Below are experts of layer 6 (counted from 0) of a mixture-of-experts language model. Rows are named router (the router's row for the expert) and show model dimensions 0-47. Each number is 128 + 24 x the weight over its row's rms, rounded and kept within 0 to 255. Numbers have three digits each.
After each expert's rows: "gets" lists some tokens that make up at least twice as much of what it gets as of all text; "raises" lists some tokens whose logits its average output raises strongly, later layers aside. This comes from a sample of Wikipedia text that the model never trained on. Tokens count by the router's weight.

# expert 104
router:145100130119137151116100141116175138102117118186106148139144108155170152122094148115090101118136095127148175145147130150088092110151105104137119
gets: " ", "-", "=", "/", " (", " \""
raises: " |", "\n", "-A", "l"

# expert 52
router:093117123134144136095116140115101117145131089169177110124164143094084132091140139073103115121128111084137149109121111080144179127142129102162126
gets: " and", ",", " States", "s,", ";", " American"
raises: " Sultan", " Parliament", "°E", " Minister"

# expert 14
router:152103084118134113117144149114101144150090115093143140100123128109121148140159124119140098137137083159155131121118121150169109114161128148082120
gets: "s", "s,", ")", "es", "ers", "os"
raises: " of", " were", " are", " have"

# expert 68
router:113095171159118117131136181139168132152157162086099109136165158107078135111099142113127150083132145148154140100142103121113110138105139141138154
gets: "k", " M", " V", "av", "ak", "ik"
raises: "ar", "et", "o", "ac", "ut", "an"

# expert 118
router:127126103098099117167164109118149162123125167152107135121152096088121059115114128126102101126136141136128123098147125148094144131152094099104123
gets: "ad", "an", "|", "s", "k", "."
raises: "il", "ov", "so", "o", "id", "ra"

# expert 101
router:135172152152134149148126160124143118101096126154090138098110102121159108115129106143129123121131144121149136114150138130101103129100107076130116
gets: " ", "|", " In", " W", "===", "In"
raises: "to", ".", ","

# expert 111
router:158118149130135117123158141144108147169141151145135154102148122117138136146104103154122111129145118145119140095126166122143136121110138118090095
gets: " of", "o", "-", "al", "a", "ra"
raises: "ist", "ime", "Sh"

# expert 36
router:144139118175083154152098121137138105135135154114142157116139078088099121098132164151120136113133143113143162101139098155124108162141160171124164
gets: "==", " 0", ":", "===", " ==", " "
raises: "\".", "wich", "er.", "\""

# expert 54
router:146157148123083148133121134143124113144095118157126119142117183153114129163175137124095103105111098137119150099180097083114089165095120107125108
gets: " S", " L", " P", " B", " J", " Z"
raises: "ip", "ix", "ene", "il", "ight:"

# expert 120
router:135174099164091085090087127160153106145102100164097167122119136117093095123097125116093158163153090123118133163113068090146158149153164113145156
gets: "\n", " |", ".", "==", "s.", "==="
raises: " Family:", " Native", "Team"

# expert 8
router:146111096119115134150081102126080119135112095151150140103123157103152124084105148158146118119104103115103146107089121139124134122119144161114126
gets: " of", " in", " Total", " 3", " and", " at"
raises: "â", " climate", " sea", "ê"

# expert 76
router:172110098100175090127157124096152165113099121116164119144165112125142141152176110156100107172155142122098142136118131151121105099138117096109136
gets: "l", "ar", "ul", "ir", "ur", "il"
raises: "is", "h", "at", "r", "ra", "ist"

# expert 49
router:120145170132155125131112138087106141169165129114078124132115126137102118115094173106107088132119104102093124137109096153118172177098124170157116
gets: " the", " The", " G", "The", " A", " Mar"
raises: "les", "ite", "le.", "le", "le,", "rm"

# expert 86
router:187082159163135075143167121123160157104149139131142146128157099128136129162099133132110157115113143146149175156170160143150115124147115130125089
gets: "c", "g", "in", "ic", "u", "i"
raises: "ess", "age,", "ency", "les", "ings", "as"

# expert 34
router:141098153099121150126137134124141102098121148151112084137157091136148121196141117165144099141108140143182156153124124137132103144119109151122170
gets: "c", "p", "u", "end", "ub", "pl"
raises: "il", "ence", "uth"

# expert 105
router:145087158110133121127131170167179158149185161139104103119150111096103154099124163104092163135116138126139153120133151169141169157119101113114162
gets: "m", "z", "om", "ol", "on", "–7"
raises: "ess", "aff", "ag", "an"

# expert 113
router:142090149136102148110104136150134164113128142182134161134097150110165116127110103126070166110118136115115123177122163137149079108145115107128143
gets: " |", " /", " p", "pt", " 0", "°"
raises: "ings.", "age.", "as.", "age,", "ard", "ings,"

# expert 61
router:144085165154131081121125115169144109085128175111116106128136114139123133108158119152131127182127143124095097165119137146142149139129148162127112
gets: "h", "d", " he", "w", " H", " Sh"
raises: "ur", "el", "ot", "i", "at", "ey"

# expert 48
router:122115167111131123160111157128154124150134129176129125118121171125152111118137128151105121129071109135159133166133128096130135112141142105114129
gets: "\n", " W", " w", " $", "-w", " M"
raises: "k", "iv", "und", "it", "vi"

# expert 5
router:138179114127102128107115158133135133158115138109111120128132131139102070129138125112128106142150099109132123145130105105155124093133152095145108
gets: "\n", ".", "s.", "\"", ")", ")."
raises: "\n", " The", " In", " As", " There", " He"

# expert 3
router:111092118116105139106100125109156109110090161133138105111135154109108108117162138155141167132143129116150130108130118102117124109110165097103111
gets: "p", " P", "P", "k", "en", "op"
raises: "ya", "ish", "ime", "ts", "ise"